{"n_layer": 9, "d_model": 128, "n_experts": 48, "experts_per_token": 1, "d_expert": 128, "d_shared_expert": 128, "activation": "swiglu", "moe_layers": [0, 1, 2, 3, 4, 5, 6, 7, 8], "router_score": "softmax", "normalize_top_k": false, "routed_scale": 6.93, "balance_loss": 0.0046, "balance_bias": false, "shared_expert_gate": true, "init_std_router": 0.0102, "lr_router": 0.000776, "n_head": 4, "n_kv_head": 2, "head_dim": 32, "vocab_size": 2048, "norm": "rmsnorm", "norm_place": "pre", "norm_eps": 1e-05, "positions": "rope", "rope_base": 10000.0, "rope_fraction": 0.25, "qk_norm": false, "attn_scale": 0.177, "tie_embeddings": false, "parallel_block": true, "init": "normal", "init_std_qkv": 0.0518, "init_std_o": 0.0, "init_std_up": 0.0518, "init_std_down": 0.0, "optimizer": "adamw", "lr": 0.00326, "beta1": 0.9, "beta2": 0.99, "weight_decay": 0.062, "lr_head": 0.0449, "grad_clip": 1.0, "warmup_steps": 219, "schedule": "wsd", "decay_fraction": 0.692, "decay_shape": "sqrt", "final_lr_fraction": 0.05, "batch_tokens": 65536, "seq_len": 1024, "doc_mask": false, "z_loss": 0.0001, "train_tokens": 509400000, "steps": 7773, "dataset": "wikipedia_en"}
Below are experts of layer 5 (counted from 0) of a mixture-of-experts language model. Rows are named router (the router's row for the expert), gate (a neuron's input weights, with its number), up (a neuron's input weights, with its number), down (a neuron's output weights, with its number) and show model dimensions 0-127. Each number is 128 + 24 x the weight over its row's rms, rounded and kept within 0 to 255.
Before each expert's rows: a language model's description of what the expert responds to. This comes from a sample of Wikipedia text that the model never trained on.

# expert 9
Word-initial stem syllables
router [131 120 121 210 144 100 147  91 140 124 147  86  95 129  84 125 100 163 131 146 140 105 151 136 119  98 157 131  90 152 169  80 136 129 137 145 122  91 142 142 118 147 147 138 126 129 149 119 135 134 147 159 134 104 168 130 123 120 124 143 135 114 103 140 118  91 115 133  98 140 175 148 140 109 149 163 155 134 132  88 155 163 147 127  62 121 110 136 110 147 120 146 188 130 108  89 117 115 168 122 147 122 148  90 139 107 135 150 153 141  93 102 107 170 171 141 130 117 119 133 161 136 111 125 159 113 115 122]
gate0 [152 160 138 126 104 154 113 142 120 123 147  97 129 186 129 119  86 155 110 157 132 141 117 117 127  94  85  78 140 118  90 140 128 148 147 122 100 119 116 125 129 120 154 146 139  96 138 146 145 101 139 153 140 141  98 142 126  97  92 137  66 161 116 117 135 106  71 171 128 111 145 138 102 132 138 155 139 125 144 129 179 118 122 122 110 166 144 144 125  83 121 134 150 114 111 122 117 168  91 136  78 118 188 134 134 135 100 124  78 124 141 160 142 141 161 100 113 147 131  76 160 112 135 147 123  99 123 112]
up0 [163 128 126 133  86 138 105 103 113 130 154 110 137 134  90 149 149 141 108 155 139 102 133 120 128  93 150 131 148 137 128 123 118 127 128 138 128 116 169 151 112 189 130 127 150  95 150 152 175 172 159 116 125  66 155 132 138  92  99 101 126 171 110 138 102 151  94  93 163 100 161 117 107 139 125 151 126 131 123 141 158 102 118 185 119 170  96 127 113 139 129 175 112 128 135 130 106 146  88 108 120 155 131 139 114 112 126 154  80 148 122 113  97 124 150  96  98 114 117  69  98 163 121 118 133  94 120 116]
down0 [112 154 150 131 125 151 169 163 143 133 111 129 111 146 133 115 158  97  67 127 118 136 187  96 121 118 108 175 156 119 174 111 142 115 126 115  98 130 116 178 128 113 141  98 147 129  73 126 127 112 176  92 116 151 102 154  93 120 111 141 167 105 128 153 116 177  75 130 112 102 168 142  97 179 125 117 138 132 136 155 127 146 149 140 148 126 125 150  98  97 111 117 169 145 118 145 131 146  96 111 126 176  97 138 148 138  87 140 127 140 146 151 115 116 127 148 148 115 129 123 124  83 150 116 131 136 144 153]
gate1 [124 122 116 122 134 110 115 102 129 136 133 130 118 132 130 117 117 143 128  65 123 142 134 162 152 131 135 125 162 136 189  99 128 135  82 104 109 151 107 153  85 133 180 120  86 127 126 161 118 144 136 135  97  91 103 129 147 105 161 118 119 105 108 134 133 143 135  86 102  98 131 139 170  87  77 148 143 154 153 131 123  89  99 143 139 147 165 119 130 136  99 105  99 107 145 151 132 135 102 151 140 138 143  73  90 184 138 126 133 127  88 152 131 161 139 148 119 109 101 174 132 144 114 139 185 127 109 110]
up1 [ 96 141 143 118 138 107  76 110 140  70 161 121 154 155 120 141 146 165 139 115  85 139 121 126 154  98 139 134 113 133 117 132 125 150 156 163 101 123  90  67 116 128 142 139 100 110 116 122 108 121 133 132 146 121 143  94 120 136 127  92 114 147 127 103  93  87 132  99 113 129  99 126 107 127 149 150  83 120 106 106 120 131  99 164 152  97 174 154 106  97 117 185 130  84 124 138 125 100 104 146 170 144 157 132 141 117 149 115  77 114 150 143 169 126 120 116 122 154 137 161 138 145 156 126 143 183 164 123]
down1 [115 135 127 139 116 136  90 180 145 108 106 130 113 143 130  87 105 125 182 148 111 110 131 104 135 109 171 108 103 152 143 114 139 130 104 180 161  93 113 158 132 157 144  88 121  98 133 125 129 128 118 134 111 121 152 109 156  87 147 156 104 173 107 123 119 138 162 111  99 118 156 166 169 163 101 125 153 142 158 134  90 118 114 106 146 100 123 130 121 131  96 135  99 135 142 125 154 126 144 167 121 171 144  97  81  86 118 123 116 122 113 117 106 148 126 103  87 142  79 156 118 122 171 101 125  82 119 140]

# expert 34
Mid-word stems
router [137 150 121 120  96 140 125 133  99  99 113 158 125 101 136 128 102 114 129 128 129  85 137 123 149 103 117 141 124 150  88 171 131 116 127 117 137 115 105 118  84  88 103 103 132 104 134 102 128 157 153  99 102 121 181 181 103 134 104 130 102 117 156 139 111 109 128 157 142 152 129  80 139 151 118 117 147 117  82 141 133  69 114 163 105 137 143 101 115 135 100 127  67 144 154 155  95 129 135  95 113 106 119 115  98 144 137 110 107 128 161 103 107 125 112  83  56 177  94 139 159 127 125 105 111 129 134 136]
gate1 [100 109 147 152 173 141 145 128  93 104  91  75 134 110 135 114 127  67 137 138 130 114  94 140 105 110 143 105 142 103 172 158 102  62 101 132 153 121 116 121 124 119 136 108 120 112 120 147  96  94 147 131 135 129 107 132 179 127 154 160 164 133 158 120 145 182 141 132 115 156 109 148 134 114 121 166 144 138 115 102 159  96 115 154 140 134 122 143 107 118 137 136 119 141 152 149 157  68 106  99 140 122 154 172 115 103 128 165 155  81 135 130 123 104  95 146 110 148 103 136 110  94 118 141 160 130 125  97]
up1 [142 127 143 201 155 103 163 156 118 155 129  86 120 176 114 108 127 134 105 168 144 136 128  98 131 176 119 150 107 108 136 174 126 143 130 100 134 128 125 121  97 121 128 132 139 166 129 146 112 155  99 109 191 175 114 113 143 123 103 114 143 125 115 127 134  93 127 133 114 134 130 168 149 104 125 152  84 106 122 122 134 148 140 174 138 101 129 146 114 147 152 109 119 152 175  77 114  94 155 142 141 113  81 157  86 126 149 119 178 129 120 110 128 133 139 146 153 139 119 137 179 105 119 128  97 145 138 155]
down1 [184 105 120  67  84 111 135 142 109 171 165 106 145 148 165 133 146 122 138  98  95 118 110 131 122 152 165 158 113 168 111 113 116  91 154  73 133 124 142 107 120 144 113 148 158 149 111 135 110 158  97 141  98 145 123 165 110 132 150 139 132 112 114  95 168 123 154 129 181 113  89 151 134 146 163 138 114 141  92 124 146 159  95 126 128 148 185 118 131 157 133 111 138 135 111 108 107 136 110 138 141 141 113 120 103 122 130 166 116 139 130 117 109 152 169 162 142 100 127 129 134 105 169 139 103 127  78 142]
gate2 [ 97  83 124 166 121  80 122 151 134 102 121 145 135 141 121 137 120 136 131 151 125 153 126 145 152 144 131 146 130 139 180  94  86 140 141 151  75 134 159 129 128 104 134 112 134 111 133 153 112 136 135 199  93 145 124 106 124  93 154  93 161 162 121 150  97 108 114 109 124  94 177 121 135 106 127 103 157 168 131 104 160 168 131 157 130 109 133 136 152  90 160 126 178 132 129 117 151 142 170 140 158 144 147 126 106  84 154 130 124 138 101 144 159  95 152 134 155 143 158 104 152 107 125 136 131 147 147  84]
up2 [165 130 132 124  96 133 140 113 118  91  94 122 152 108 144 129 109 111 114 131 114 140 100 133 198  89  91 132 128 140 136 154 111 132 128 137 119 118 100 125 134 129 115 119 142 121 153 123  90 132 167  96 103 130 124 145 148 180 151 144  56 152 133 130 165 113 135 109  94 125 102 117  98 160 114  74  97 124 137 129 137  93 120 124  92 115 115  72 172 109 138 133 105 167 125 164 131 151 115  87 120 122 131  87 134 121 156 142 109 121 128 113 159 106 153 154 106 161 108 147 149 114 118  73 132 162  90 128]
down2 [125 132 125 151 138 117 100  89 166 117  97 146 134 130 119  95 161  98 137 112  97 153 123  99 141 114 125 161 144 105 116 147  95  88  97 120 122 162 128 159  78 107 157 114 131 161  98 140  66 102 119 140 136 109 145 129 145 120  79 152 134 127 112 116 131 135 111 114 166 148 109 143 143 161 156 120 132 109 140 162 149 125  93 122  54 105 126 114 159 101  98 147 133 197 115 125  92 124 151 112 146 131 128  61 112 129  95 106 122  90 150 127 107 126 141 148 122 157 123 132 108 124 157 107 133 117 100 116]

# expert 11
Word-internal letter pieces
router [113 157 138 130 160 145 148 155 134 109 108 140 159 116 164 109  93 118 106 158 135 161 150 108 154 154 152 146 104 132 140 112 120 169  89 134 124 133 138 148 112 107 149 143 152 153 106 154 118  86 153 155 127 147 141  90 133 139 130  77 123 135 133 113 109  99 124 171 140 122 116 119 102  77 112 100  97 153 126 175 182 141  89  84 110 109 167 113 148 157 168 129 115 181 139 151 139 151 125 122  81 115 137 131  82 158 119 118 127 141 137 128 141 132  95 118 136 130 117 150 116 144 153 139  75  98 100 164]
gate5 [ 86 108 109 151 117 112 150  99 164 137 158 112  97 130 129 129 115 131 167  76 119 110 119 126  85 143 120 167  99 118 144 154 102 123 117 129 120  71  99 137 140 135 135 126 101 126 151 112 109 116 112 132 132 179  87 133 148  84 175 136 121 121 136 131 158 166  97 157 142  71 139 108 104 134 154 128 145 130 139  71 139 157 108 168  98 142 131 141 177  98 115  96 163 157 103 140 130 141 162 130 130 134 168 136 138  97 135 147 125 108 123 126  95 112 143 172 127 126 150 137 138 134  92 154 159 131 168 125]
up5 [112 152 132  65 133 133  99 142 170 141 131 117 139 133 151 135  98 132 162 132 124 140 158 156 174  95 131 100 130 159 134  88 161 121 118  94 185 149 165 145 113 125 125 112 142 122  93 164 121 127 139 122 151  95 148 123 144 146 136 100 150 114 130 193 116 144  80 119  84 135 144 135 108  90 116 121 122 140 166 151 117 149 108 147 139  80 133  97 166 135 123 158 126 118 163 118 140 132 139 141 130 129 149 131  93 130 159 164 179 144  88 123 161 164 152 139 124 102 102 133 129 133 143 157 126  84 104 117]
down5 [ 89 128 121 141 133 103 132 105 102 111 128 186 167 110 178 136 105 179 134  93 171 124 187 124 150 131 117 102 145 116 130 125 199 101 132 117 128 145 102 126 111 101 117 154 118 179 102 127 128 110 131 124 136 141 141 101 134 126 119 124 155 115 165 107 153 118 136 106 128 118 124 166 140 150 151  97  87 119 143  80 105 137 127 134  97 125 103 164 128 134 152 154 119 161 151 100 128 133 118 128 150 176 127 142  71 125 147 129 144  91 107  97 149 108  98 154 111 107 105  78 140 141 144 157 124 136 119 111]
gate6 [168 148 107 146 121 110 118 148 137 115  99 125 142 131 112 159 100 161 115 103 150 145 105 121 147 131 129 182 139 173 109  99 146 115 130 138 108 173 172 157 133 115 102 153 161 102 147 144 154 136 143 121  96 119 141 134 136 151 131 165 134 169 125 118  77 184 166 145 119  75 132 110 118  76 147 116 136 142 125 146 137 122 149 122 120  87  85  98 136  99 129 116 121 113 154 121  96 104 113 115 132  82 149 112 104 113 127 120 109  99 120 138 131 152 113 114  95 149 135 119 178  61 170 142 149 123 145 113]
up6 [140 141 134 123 192  90 135 102 103 136 105 107  88 101 135  92 110 121 107 116 170 145 121  95 134 137 104 127 115 152 113 109 126 132 151 126 105 113 161  99 132 144 161 148 131 130 182 114 139 108 149 103 114 178 151 133 129 148  95 106 137 139  97 128 151 144 164 148  96 100 119 113  95 115 143 150 143 150 152 125 168 110 105 124  78 125  69 111 154 142 109 145  97 178 100 138 143 125 161 148 142 108 180 117 129 128 143 142 148 171 136 133 103 114 122 133  97 154 122 147 168  94 106 145 125  99 171 129]
down6 [122 179 118 114 150 143 151 171 155 150 131 137 151 111 141 128  92 133  83  97 123 124 141 158 103 109 157 164 127 121 143 150  90 131 129 134 110 169 147 131 152 122 106 169 163  90  99 104 165  86 136 110 163  99 163 116 133 154 151 104 126 139 153 121  85 130 137 133 107 103 103 135 103  79 109 138 148 143  82 178 114 140 131 100  90 104 100 128 133 144 101 135 151 155 139 153 119  99 124 130 164 138 119  90 132 125 118 125  95  82 110 111 101 124 153 139 160 125 142 102 162  80 163 133 116 146 145 134]